From a checkpoint of a small mixture-of-experts model trained on Wikipedia.
Training: a variant of Adam for the experts, 435M tokens, 6717 steps.
Below are experts of layer 7 (counted from 0) of a mixture-of-experts language model. Rows are named up (a neuron's input weights, with its number) and show model dimensions 0-127. Each number is 128 + 24 x the weight over its row's rms, rounded and kept within 0 to 255. Numbers have three digits each.
Before each expert's rows: a language model's description of what the expert responds to. This comes from a sample of Wikipedia text that the model never trained on.

# expert 56
What it handles: Plural and word endings. Word-final pieces, mostly plural s, also al, ler, z, and pipes closing numeric table cells.
up0:174113135139084125176105103113091113166114078149109127128158104163120149125168134141140156155109116090124139175140112132153117122125109135129159099127144120119114167149119149134144123101137124130139075164080160145079127158163119121115153140123108104115142101139152156120119086149174132165146123127123108134101142133095124127097122117140166136112128123143067118169093136147166124158136
up1:139127130144059146147090140109074106172139062139145138109143150149155167114138144082144112146114134118125143139103113119152162149115125128123143112122108132115099125168145153088145143079126127127119133140089171151110116115126135106120149138137076107106154091153170167097113085149164154200142117149146123088107137138091107117085119130124158138112141139121062138130099145137149123131140
up2:137130120127174121108130135131134113104138128121127142129133130132088166116150142145088078148122139149131150134095131132145117180119114150119097126085128134139167139129097118140110099157112116141112111131109150113153110132112154116179215148114150133106127159133092121163111181118104109099153157125162128092128125119154119124137094130182105148149129109150177155186130120144127114113115
up3:126139101117117169121121116132182125132154147115124117122127087144126082098114116173145158085118169148105125139100111131090115124131098165084167147126130161157122111115138139117112116141082166130126170174118162137122104153102114144118117103130096093131064150134108112114148185123156111147129121107132141111138158117172126147132121117130149115153141168165124142105147128108132141086110
up4:163122158114129124131128156104091116140124126106134148102141145150143162124123143111183137101152119112135121156103127122137202156111134138134124116093114127128110144187132131092150164065137096137102152115135120117112109122125145135112166124129064110087175086107138173130112046136128110150135113117155112115153124163125081143130137148114155135065120140125103124140148130124127112107141
up5:159112117144149119131088171124102134141064149143140111102126145129113122117114122054151089125126161113136115118128123103151146158116127165095081128102134170141077119129150097062119149130165125171133173096136153157117120152129138124134120125187120148151143134129123141156138137139164116133130109125150143130140104105174086105134126144063115152068144132107090159153113119114119123090123
up6:099130140117144096083161140127117156071157153127113145144120153109085096142154105141111109128109099123133116085090135135168112119100128112123104129134166125134151099127169116129101112152103120141150138132158148119169148134111099144188088144098106163180080127124101144134131158107093152096147155139151123173121113140142112093141142150124134122117145192149174167132127120119123097097162
up7:157117154089102183114150141079093119155108121121137140103104121157147145137148102116135132104140120148157135145073138138140139180103106140192139116069119152156116115182131132123158155100167112127149126142116168113090135152129144165109141113152097115100185122143140157135090091113147160171136111113109090130104127186119152116134125115134129132112136119151100130146154130090139123108149
up8:149134158108087164148117129103067115164130089146131139130125121147172155110139140118173128124132129108144137158073128130129129156109134133158168096121107137149123112172126143126154121112146133102123117170067198149109116126127144145103135117109075090100161106150164125118104090140170132211142111131130106107118136184111117128099115118159155134114147159128070136103135157122125119148144
up9:138128118128106107136113137116129151145123094200140143086149153149111155128145153101115123157090126141136151159163087113170117137112067121146153134120120108108103139143184151127167132086133130156136100143143119149067122144171121099123146152144120106129115155175153161081126096142162148195141127158160143088076138101045108122076105113137138151105110112174107112153083137156149143140151
up10:132122135097177093123132124130109112134125136160148124105134123079139154124161122106106167142138119155134130112092101119100120126073167121080137113106135118120151095135095112175107124142148108142090108131143149113133101141140150161180116141143131134138175129077113091196081127186097112116129157126124148124150135105153110118130105119195080144143125085133124121130131159160123133111110
up11:142138105108142130139105131083128135190093108131090137121142119126127095149145085089142156135134113124115150172171155150087103137193142115127144141152114088137094124149131099136095195098116120112148093139129101140085157200128119138140125123119106130120161129140158173124111102119123136191142146121093088139145126142110153128126129141095133132135132157122164069100139159122133157136146
up12:127142130129104117084137101140151161131141127147161158128132078107097114103099113067137099119103150157114151118152160141139129129112092122117133132120145120092146077121098141097104084139109109133138108125122119087167101151151128091151096136078196114143119163124152126129146134089132159095125150152149187115119170102144113135158108157121094173118143100113129124145117146116141139127140
up13:165128143165146163130119123131146158134101146106144169137090121144140125065097135140173137135122127129128098104127119114133124135083153131183169127102128122134142120124129149108144145155103142123128108176132136125119150078097165144111123143136130086082166131125128115175147132120149111093147099122138172132126130167124130123136132125113124154112172119083162169080116147133127127095116
up14:103136151118127164121109138110126129124114125139099129147134123131157093135148084108098084101094135108141104142111155142141076103125123135119182121151136126145109111128162131142127158146193153142147165160127139106152170126128129137083074124074117088113118098123167101123115136168100090189156118131116105167096089174132145125139132139099174105108123121128112144086117144124141132130171
up15:131133093162175106107162100138091115099144155118139139122115139119102134140096118185131115106130094142132114138141119133130099152132136112119098104138141151163186118125154136095081104122122137156158151153118140150081094160126110129167086103138135149154078099139111182115101141149139108119161148114124087146098088105159105115089147146119124144159170135173160118139113107147122134116117
up16:133115115118130157126105133102083105147062135116128115140108128149161079106124102128125124197159116103120132127143138121162094144121136137113117123092135184172118106134152067065160102126183176146099127133162149162082134126144168158113130108192121134125125151135097124135156145115142111124119088110128149152151128130161108123127134120123113132122151151116101130123143113073126129132107
up17:151123173119108170157112142098076102153145080112132157124142105138159154135124131090136167156118114127120143170072137124139170142106126141142170102102126113124125138164126139114144145087154138102105134144099156141101118135139141146092141129136048081104160081122158165117115042140150132205133116128128108113116136187089110143114142121094167137110142154148085130151138135119130124160133
up18:141135094154164099152116143100117124109140142161191148106153091087108151128131174134107159153125109130136135135123099121110117139116117126099131082111152114113147128141111119192112123144151153117106135150137159137074118168173120121122147127144147114120118130163145120118102094128173132158140135158129139153106130091135092138092098126144121151095104139147106082157123151161097128171138
up19:135122091118153145131121112120125171156137133186175119139141092130101129108127156157138143148121112142131142120150103137114130152111116152143109097116128132121130122145083124120091129121162151122148134104077174175076105170134125118147143139116151117140086119162156152108097153138166118168127127173128118117101158112141122144087125112152177137133122132150099161170112127150120127124147
up20:131117130118135189089146110137138183139121139132147177143137121121113098114120102130137179116136166129124130125140132128174142111114099131128161152133138094146137064141108113111135138155128081137138136131162135147112129087073140134114105123134133087122120122140133135171158154114151119122142121114131200120123181122172114097181100124159111166127140098125153197073074132136104134089103
up21:152136120127076140101091107123143130116148161084112139126095134105122138107131106148151121100149170114128140144088110137123120150137134157087132124117118130150156104133153124145144117139097173165096148175076146128119120164139117130122115105108112109107097130142136102113151117160139130119128115141146121136133155145149154172170097147141107114072196173145167095118158137129126156120150
up22:192122140105129125130119150091086097162119131084118140127134147185139141116141134107146156139145110138126139149100126125144186151111157141116088135117119117137063146187154136120157161078130110149127134125142130107100140128132129159109169122124069111091184096111138174123084076133142140158135104112128107157137099145150094169132156136138123126114126122155114106158143138088165115106134
up23:170127119148133088084132147126097146163105126120157112130098143158148147097104143153111161148126133157125165104123095118148112117106141148113155123149110108148130148160109107085139127098154166144107062131109167106084106153165129108197122155109125131095117131118143177157082111127146098106129107129115122094098142147133135134109138140154165162137197173165151119097104158066113131155139
up24:187117125134082111174139109090111089158077122132107122137109108167126148110182130148120201146130121106126155164131123153111159119163163141136133105119168118134136158157119124112142141097109122107126085147085141120106146133135133144121136128104093110098164090156167180155111098150152164170140112118098095147137129132068125158102115135137090116110140119136076121130137143087153116191137
up25:114129143116136145183158120094131122170105130179106135142123107176141154156123098097124133105141136133148133118132125137099094104124136125153189108121106135167084104133114126121110151130225110100161144150109166127139145154134130117110124119113142127119137112136134111147123111129100089126135127105126106153138150171147110094087084138182161138124136162161138113123129148160151124163148
up26:131132130104111093167087149123102115190151148154082119130129117114090108100133119156137153147088149103138130144132107125141180112108157133154089094126155127115112115176154143128104121139121156213133093099080118115126146181160126138167146093154096121084162127124118137151135124136103121175142114114120121131151095113157086123112144114128123140178142107149098095126129152147110129104126
up27:118149139160109108146116111153134169120122072168142110171139102160129098141098143114113130143179117120145138077108171148145115119144122103092126119125140118120134110117098139146130105161137107099158111102144116064119118113176130124127141110132174154139150149122119167130122102141116124090114126162126155180086131150159090088155097127121143169108143113109158141149102170116116164140131
up28:138116138110109159190141109104135133162076120196106130133136074160147147135145143129140129089133136097145115128124120152093089139130121143166187105130128144157105106145102128114132170141210111093156140165074184120114134143140137126096113127129136102117156113143142109155110086139144148168130110109117125141126123162133139123105105112205159124114135139121089133107129158124148119151140
up29:167116134111109149149146124155153166152084125106128141167120110147126133120088087143189117125107170161129115134143160119124096167130115149115122161104103135145130094109106097139101146162122139142097104086141084121136132126159114150149159112172096141146098161101111123121095134072151148103084124130130149132095152150172164116158168110117108143142130140095127125166138117078143147093126
up30:145118140101105169164133125091095120159102103187122125135133128169159149127141134134165106087137129104149117143112125145112093158121122130172161113126114146179122112161103125117128132118195121113165139166094193139116118147132138129094130119114123109107142114142151109117106105158144115186142107117135110119123128165126120104116110117190161133103134137123082130114128155131146112139138
up31:139122116129139137215111134107121134168091115208116127132134093151148152136130153123145129089149130108130121140150127134102106121133115139146121133130121139168102085125118136127114140126196124118167142151080170125113136169134125119132109122111119116127149139137112111174087113133111115127127105119103114149144119149170135095138106109207167126144119138119133096102130148159130137102103

# expert 63
What it handles: Sports table separators. Pipes and semicolons between cells in league standings and results tables, plus word-final pieces such as s and round.
up0:120135122144139144095094148100119099135092106125118112151110127208145134132146146110139102112119114185137109113096126103169150125125124159101110151092107098181145129175131101093106104112111116083149196143148181139104136141139125144145130112132048123109101084105147133131123088141155119164136124116191189103158144147141093116105139143118157165152117084129179107144141124152152128159123
up1:133123138146113155097165133120141107142141128142115147156103110140122083112125095112146138083130107146146115100119153109160130104072065118179153158119162117161155111139113102114112139110122141124143144123130133115104136160123130179119094126149067134155121101123135139126126139085125130142141135124119185097137174131141082095140135161152132126177130097113142169105148126119118140148105
up2:105137101143058158107146135127120122109177074121173159140118111148124107125140125109114116123113086115115124127135140103174134065148152112110132115134175105125110146139137126153120123110161147118152146140119112111154095145126134144149081146114134134165100141136148170120115097131134105148144140127054108170079137162121107121077143132092155140158133081155097117185110110184126141118138
up3:168127151126153102128132158129088100140076121130103121126104172190145145126122155165163157111153094144179113165116125129164101119136123147109108156064101116137102151160110120124121100108093103163131146161158160117138163136140145137093166090123066114117143090091134183137119114108133121141117121129134131131135106130138127130105161131128128158068109090151133107168157112078123127088135
up4:116133155121113113133145104115121075144135100179135159141111106123101110108136097120089149124132119182143151108137120117146138080117113122157153183121136106127104133147140104147133125101131136124121082077117123078137069125148129122130102133131113146174168099153145151093089119086126163136149145128087186149117143127129124106091120143132157114165140100128100099138123106123159150160154
up5:169104134150155087104149186111125142114139134129176116071131153148167162116117135111097136137185092095142128150116101136158102126127130130086101123112142147162117130161138117115129159106114158161136116165138106094103115116136139109121118129144111124139140121126144147174152098139145105125121135075177153121133145099136112129131124135122095105113160110109114116113111155128084126115114
up6:133139127174073125105128084157094121135171123137093134171094147115117042148081119087145173157126113106150128046127116144120138140092115134138167126134135104121119135135138104130095145145130146102078109142123144080120091128150138119100118164101132175116119133121143138128144122110180137103147139158106151149138124160156124124148153140144121160171164122125100115123122125066153133144149
up7:147157125132125123136160113130048143140153125152121092135116150075096139107097113083108138172133162118156125078092117122172139175082149138143107132106105113144129123147100141119145097121112094120059066110119157156108093123119159114072161129099126149084165146111154128118107133132144135115125147119129120093107120121124108193147137166125172134122153109108131126155137133157148120114156
up8:135123131113155167144104135105140106128111150162130125109089098144132118129164141119122112122103135140127131144118142126159149122114095151145152099134108141190121120139145112113130135136183129084156131187110155112123144091127132132092079128103097108132126090154142143166150119128125116139140129106169130115136168186137126110116094135116168160138115071112133142092119142164125108178108
up9:192124147152144111109118131138118108144114142113138118125120159188149138117143169121165133109121124157136102122101115127145159157105159153098104127073071106150138141150119115066084114111101125145124187145170152103116149111132138139128148081120081109108165087077127137170122069140163102129126119103188154126125110135160108134112129137107159146100135128123150127142129128146117120152117
up10:147109126128129136124160117085124133138088116120148140107094109134135166096164143156162136110209127136157137164163116139133125146133190146126112133097078125102113124177125128140160159109117093161106122096195135095157119114128164171114160093144117139115138110118129139152114108141120112157127118138137122125117123133128157117101115130142141126082140125093136141126127120079131141091123
up11:119109107168116127138131115118119098133105103153103109150160172119094101107102079105163125118146175163126147139156087135132096122081115123120116097059107162129108150130142141127119100107167125156126114096134101136080118151180161115131136087122170134140143111142108134121113146158140133139112141111134118158082100133153102125139100148129154134092154134151133135096093152161150125156152
up12:181141125123124150143148140152143126122135138159177078105150151072151117111081107096168153149129160077132128116127135161133175109134103130124146135132118109119095143124133139110196114059127132135061102103122139131123142105126086084109143114109148109113154093135147134140120146129132099118126135126148135136084150106138140124140113149119147100111158153095125102154124142175133148120130
up13:103167138136145088148150122118133130154106096160108153115133086111110156111147124166182128171122100112123152146110123110112134130101118143063156124132141149157126150148128088115146107118100139172115151132096164150119070127082154127149152157105100102114151125139125126165128125134133108153150138137094099106103130102151085137135128123127151153119090124145121135137122122145125122150119
up14:144140140127108151108137108087142124133131069139143122104152100175151117095124105133116154122151167113124078179152132138142146124198176136113106178175077123124139090128125096126155168149172111125154179130162134123126111089086151084117124102128158122111164135138166106145128109101134143150122108152111121130105134122118121123188126141150122149086105082085112147082120128093172118145202
up15:135127144128096111135150120097137125144080093139124146133146126130117140126145126149166102149164132108133129155190104129133114112149106149129133122088105144147093122168157155153171182102117127124133111098155113093147123117118146135129160110133129120102093114193126123150104114111107109178125127146132102081160131098133167135111102126105118129090121132077138106114108132075105099114138
up16:150120123087158142180147138094121119126083123141113138136088086086125128113146084144155169146162148135160149171135096120115090148126164146144167148135119157135113145173098117125182149142122132146128081153133130124143127121111132154098153095158107124095113107157120148133113166155123109153110124134079128106142115134169138155090131085131119138150136162134119140087165127060090120123138
up17:137149097181148120144116129130149144126173186140094127150119142137065116121104160094133086149140117130114164148157116113125146137133107149088152119153080155161094144106152100125109134132128149159140176151126107085155159126092143096147112140170112106146101142145126165170148175110166090113137135150098159132108117122150127068123144130079175174094137099122110142120115127144105100093148
up18:183110119104136087134104109139116100156186158111131136136143111160153131107145120123152148121105142127129151154104167146132120122111080128109108175114130109134122098156153111148112165163125165158114126136091144140083123159143123134143124142185105118079153158123102117122123124121110137167126131098158141100132125127122131132114087111141132079167118103171160124128184154162103207110101
up19:172146112109160130111122118134132126100115109138143144155122119150133161108129103148101094143125155109114145193122118126139118120116079138137129132101093141171086122130126150113111115133095075151150126130139109121180155122094146113126162110119124101089097134166125159155127157126150070118139131115145140094152129147124116139104111161102186128128159131086169139116131131113131113088144
up20:151131140125130080124125126143134095109087080139124140092072149092120139121167101097136146134138179120116143147075127140119145125110174153118138127123124138148118157161136159155168144080097123185087122111139099128154135094161140133145157117104130108084158109102130099135165079126146146152135120147100092103091072093116146145111103151132087129112107139136134135126129125091148120119136
up21:119115155110149127181119132073100128161085137151127153157104103112128149124156092179151151120117117130126168152148113139105104111122147142154156119150117166159104116156120086147164159142139118166144091135110113133116110121138139152096108117077099099127151118148133110152121093094100130145131120156101092135148117178135116158122100119127124153123122145136118090107114134107052116146107
up22:104120125129106111149135154137110130110129144146139117126138131097135126112110125098090142136179166120135149109094145144160159117057111119167175178134153142123124144159155107111155132113110190116122167182090158173093148136129081130137130114106070140118125120120129133133136109115140098125111133105112198121150119140140131122135144123139209096107189143123132136096140116101106126095138
up23:161120085138127180124118116120181173155130154136121120115124130126126095150121100154150125139087150111129129150136157119099159125158083126078151109117130130148131115103150101133157121118137129122126123176086112117100106128090175099109107129121135098122128151182103133143174146099120127091131116138174075133066172142144143134166137150090123150118126098146186158147153127132088148145135
up24:153118138128114173158110134103122106149103084148149119096102116160146157129159171126141102131121134122130131143122139114143161147130096138180125087123116130149094132156138138124141132096176120082142117168088159143112135086145124119088087121092089101121160110144147120130130061136152155177129114101165122118137141175133129118140144095150159154112104103133125099119114135150135113162117
up25:167144155142169055160118135118125092144107152108094120084137105092102139089139143102129164136157138110129122148085106148149130136132121165123119131115155134174154120152125110080103119132112109142117133119125118145104168119164104126125143056136109121116157078158134129134128123141136137145120111102160135147140136103123099164158133141136087090145108087159112112127142168105125136162092
up26:129126114143164101122133200121131116119141140108104109124134152123145131128128105125139113101140154114132202133110100142178140139078149120124113141142135130122098125182128105090118136149163157154132103163135125127129154177175107123139153150125115171072138112115113180107153105133143130123124102141142105124122077097161100141112151126152122117130167170115130176100116143120126140092098
up27:130133094113109163134105114153126131168154133133140133176134105171163152139117125089099127113149123137122108131115118124104124126106077126114180125128100150129126092118123119110135160138110090132146110138117167125133116123145131117126074118118165105109121116113105148175151157143090104111137118136145133172163144142169119103118128151141144125179157125111171153100131164130146127115074
up28:159129123126143154124111141160120115139148146118131147131156087118124074113125106113124150128113096153142094123164141138144134109116050107157132142083140110146160126131132087125100109120130145118136150113162134080085165155108109160109131130148129135111149124100166143131129138111135155112136137111115176093166201132143118135148114134102116135189164076125120133156157128136124141164097
up29:110145117127132134128109150140065115112127106138101097164120186097122145100140112134136093147108104084151117134143135133149096109163145160146120134104150134122114126135117089134103087146118135146141101102142157134108134169148138144139149141147138186135157133126133104131112136128100115133101102132116088111116136180066128133093136155141100170117120144138079166106158101103121156090144
up30:092112131114092079104111137094069117140138128102115111146111141129115099139127117111125146170115161132165144079131084135155133132130121120123106102125114125134132136140168106156080174117166138143139145111150129098106120142200119167178166146153136136095141172102124138129093123108128144137133130155112141116150136112121169158147138135093161114095143116163127185133096119076150152157160
up31:143128140119150115146092101096120119164063133169114152117136137115138101114134116180157150125107108109099111173158125123098102092166111199142135152139100146148130112133109112085128119165102095121141117104123145173095130157086138121113152133091129160143096100179116156139132148094120087128136120127144093132091152164109144113136119133109138156114148129113160087114149113124103138125116

# expert 15
What it handles: Table rows and quantifiers. Row labels and cells in weather and stats tables, plus quantifiers and openers like every, all, However, Total.
up0:128105139094126149142127139139129117137119135146145093156162094128123153119145146118117151109149152137139124097118119156155123155113110162135130167108132141095136109143104141096143134165134093143139161130089146118128175139157131188126096105136156123123132097095124159152139131097089150144157146168100137150121081137114175091111123127114136119099155134078118139091125141131130137080122
up1:121151149089132126102104105144139145106092130150108128124079143089141139122126120135118111112103123133126111118128115110143125119073130137161111084163097124150143132152146165153150113156112124134114071113130089101115141109077151099133124156121134123149100140147130120114132137130167115146146149135082103138128123143135166166143171137132140137139124138168120143106094117112162141114123
up2:138124103134174131139167089122132118154079185169136103139078096140114092073121157147125108087099150136128122119135130160102102117155153151110085146105123106120145101115096139168141135112157114167178109108107119165128117149132114094142138088120082161117106114131135123153082111147119123142148131106112074126111111138136116143096117102142136161132111132153098121140103163123116119173119
up3:134133119143154140140147130127134143124124126138126152127141105159158147127154116116140097133149121142158162121111130128151143135097092123157153179124138083139173105151130100084126121131135146176171167142097112151123132148113138127120098065138136107117087163126154128171164119141114114153124129131107140161105125157111125145107107131157113157139161128093159160154124122132108130121120
up4:138134165133116091120169139136116218164179131130155152133145137100139151153141073150112124133152126135148113153157120122152109130141115087133112096106115132079132091132159115114118141137182088144091138132153147119104113131121116106157162118142125128121144139106134128105137128121078135120118113145114073123124139140141134070116131112143158112100175160119132104135098145141110162125132
up5:145147116151171137144106108110104105098158163121143128154111116088130075085139117170131117117101125092129130128125086097124111136126143121167159161123135128120114134124160138132144161116099093131124123151143133123143114119128135098136092147155100122094090175132150168120118135175115131141141152076130107112147143136137138153105134156157132099134127159113090131122136127150117160107172
up6:153126119117160157087143138131131135108140126134138136143112129121119130110129157102113119104132137110107111106114132120140100141154106158100129161137097106149141110125073157114126136115166110115112181123108143112109124116150129125163122143105162123154104136075161107074136148124112144134141161131181138117112166201127078145089119162107132134157115145085128127114125116110149120084155
up7:134129116134101131094146145174134149104131094144131118105161141104139125128097103153094095112132138145138158123148125115140135084127138120132147154143131096161146135169145101094161085141120138115107052119143100113191125125107117087138142105130136118116112127105127129096196096138132099121118119140130141120097097136126186117153145146116115104145147123146127131107130090102114130126144
up8:144166124088105109138119123131123141159116108129157064158111146127069112093095114180105118095118148094109104107154164125167093132147114137114154134112127125125116160124104111143118163117128106166108101060115165122132155107128144074163200154133155120150132177088106122107141121111135149113129102121139062134116107140127153143135138105131115146157146138121145124172116140114125109144120
up9:156121133142150120095146174146082114156135095113117135101101113168164110128105094112126154146122120093129154126071129174109165143111177172125114102156141151180111114129128127115145169131121112127165165149143174137101135183090167115109085110129097152112147125144165146105122085135127126151127115088148159103119124116135104140118126159100134134115123134116152110134127121127156128107165
up10:145095152148110123120127138117120114167110129155101092137114148154119160118176105102112143135151105106119170153100137118125151108112133114167108103090114094087120143139100115129181130077135127132141084126121105058120128145140128133112120154109104105114158076168129149149139110142122103139164114114121115136129170135140149112127105104072113162114156178152114164131112115135157078133108
up11:081142118128136029103109147101169145149135113151111122131108113142103153142167162127149122108153094127106137152117095151112140130146096160117121144105146083178165129133128148117151090157097134149143070134149076079156150137133097117158102149154133151124115124146123106112148116139156146131117110160130111102119115151106075152129078167156120128160141118139082137149147120117184117137065
up12:162149140162153066140092092134129126131182117125151152168133146121062151120121112174116113165167148075134153142129113125126164142131072111158113111112130135066116148095117064132065113128149101115100087137148113144150127132129122179114150111134123105115126133125139097107093146162128131118144088132115105109154115108121085121118142149107100128128135099100110148160104138134104132134129
up13:106135128130101117167101156143124188165141095142138106134140134125138118152124097156148124140127108162119127140153132124142104169109150109139152146101139118169141097126070134106104127104157127131112174075061135124135132091095108129109113162120099075113133114117130197111094145149126148115158126154129135145082136163135147083111159118096140080155150149102132142107132124108091144092133
up14:144134112122145113145137137106081123114146143111149103121119131153105124135109130129108115133146134102156123179115153141099138135154103121102136163178130124133069128140149158121149163136153112119150140162117157115122137134169131138161101153118116165131173090130105114125111127116152137126136120096112108177105130142164085133130207128050127158111179118132112120157113118119131116077153
up15:166110135160129106138116111102089166126105160131158101147145124123137105121101157119144122155098135100120140122146136154111143139147156152125108121111087183117076125129128102118107118115165114143138131151144138119113108156130167186116105106103100124143134106105150156124138112091135168128127084118167113135121086149132146119117113122110090145101154123140104149139124168143126145134171
up16:141137095125081085115122135114095122139106140141166113183133124119095088130121130129145130100112094124151153111105129126085111102130115112163162118169130139166119105153115067137162184170125134159086128100093126099107137143135177093142097121111137103190141169122144092120141105074092118148157089147113067133100114124179153129131122114092124131116136146153112144127132134137173116123127
up17:113120089111120133125134085109106137133116133121119136162101155121121120109128131134149119133128129115146128128082123129128110139175142135154153134123146112157081096141099110112095143120110101156145092137151178175110070147119165128130153102122078112121130163090126200111133142122133124136129105078093131176163110161153151168127121151155101116125127138143174105106104155099115119136168
up18:157144125126170098095119089115112205122162168096090155075111121140073145115118133141106133127141081089141144147128117116131135113140132164106105117127133135127119130118117095121114118124157101190115155183102144154127117151134137153127140131133107129121138135158133113154087121143140118138124138077139100089135147125138114125134124142135083130121136099126166102169120120129099129142194
up19:123109143162120114156152127127145149154113154123190157112153117144117145153091107166104127177155162101143130102149088146122114127140144152134124099125124146148128121136149134111140139131152132092102141133081103137076161120167109122124156156169159114123083146165119170139158115124110127119120061119144104156126103117143131136080127121079114162104112142105154088112140068123111134110133
up20:146141142167103147132175107157125104139128094128138152128115084145145113081082100117114110136130134146148171101137136132133126122139140165130125113136125154175147103137131107144098133107117117132115181135124133170161102118125093111154086100146107148127102174107140125144139101189151137144131122128135138133137161148087124136134143123164103121147117115059112130169105137130097137138130
up21:110133141148121153146178110137143074197093072136156155150127115135141153144127123100137145151162159134155135134096123125137092092120123160128104143144140166125116102144089118123104135153137121127137125136121073114124126153125136094143068126163111152156134093165136183116129119147122133138138091136138170129134135133119136129148120117114124136094098071063127135113122175163141112122129
up22:127126130131161120148121110137159129138114159102125109139072226114094126089123116104141103162140143042136118131109117121111143128102119137164106131103101158117102137122102113125125125123143115176106108125137132145128113162130153109120129138074100129145125162071125098157128147149122099112141119126128076120152154097146115151141130152151186129137128112134112126141085096189136114077141
up23:160100105166155095130137143133137122187125093121103147176114145117100117126118137152114103045128147102168130163137154174155113148147133134144135133135122103121142135126166082099130129134157107079102113131172141151132122134125160076203157112134097166112149110108141148157134109120092126136115131154130123136104096123125173111099079120111142132115177064161131117092088123131136166106131
up24:138124111103117130116131151096137111142117151159118127122071097149168119108115126133084141156177128113148131127090091132148151159123135113112142125149147104121115096154146135119156121119131144124182138122139123069113125157149103097118151087183078127127117095177133119158108126125096098134110102130160150141111113144193141108100132117128163162100134124084111170174131156087102131122125
up25:103113154126108140085151168137139150138128136125118149154118124160143129150114099125171119144084172110111132132133150167103122142149150114126099146130121091136117113132124138142133166118124111160153161134123111065093124111115147129147137072110122134119104152149153123134156151109128122140119112144153130148084152136113150146073123126118148084129148134112161123109121143147161123127105
up26:129139134164132148142143152181166096112110122155117149121133109094156105122157085140079146112140120129109113128123120142134086113115093124155128142116137150102130138138153127163132153131116134117134130124079112119145164129146124099144115085162110106147137138088123138124130107105135135131137141121117145144166102089129114150132118124146174144154087125101108114080149121114111124123165
up27:134116064119126174157137081146157140120077130128151125145120125137136091128138122135161082127109151120123123153125110126147111153123148159126094169137079110112100133133148104126182142092081147157116112084068122104148104146118108129174115160142079148132103126114151178130115103131147105129130131125145133078141150088192115160125118124119124118148149130148158122135130140182143107108152
up28:126157125124142144115069131082067076142138138165121067111141118081106130090142116128083087103115134161160125125137111138147130163112117094141163121120121115140117125142141132167120133150109155114132092147113119116140126131110135099161132115141129115118112156193117087177109146128116135142120141136086119145157123129177160144137108138143133124161145128121107128170173161132151087113107
up29:148103113102126148096131128103138115121126157138128139118139087150148120119130173114133148181136162124139133137093087114101101159109104161155191099143135115149122124142116150091126110068128133159182163124105143103136133144123118142127081097161136106161107142138140128122111146103128131147150129103139121129113132140097116156111069128123144121174117133115105148117111133083138153150174
up30:134103128123087169119113135121138129124121170110105125139122173119095131085160102083111121119132154135146126155128114126144086159104087088125115125127143144164086109133144135139097134127103135078138120111099115138096168126180126075133106125139105076122132111146102126120108127140108117129145158119177160129142141085167063144146122122133131163109109119141144153064099116092133152081105
up31:151105118153165127144126126104092109150156132167117143103167117143144113140196113158118090125165095151143149129148100124112130179130117148148103117100114119093145138147143098093144158137116124132096118110131132063108119136162165125116143112166105093116116122152145087155115129134172151140130135128133134153122177108142120139129053151097102093178129081158161119168134132165093113121116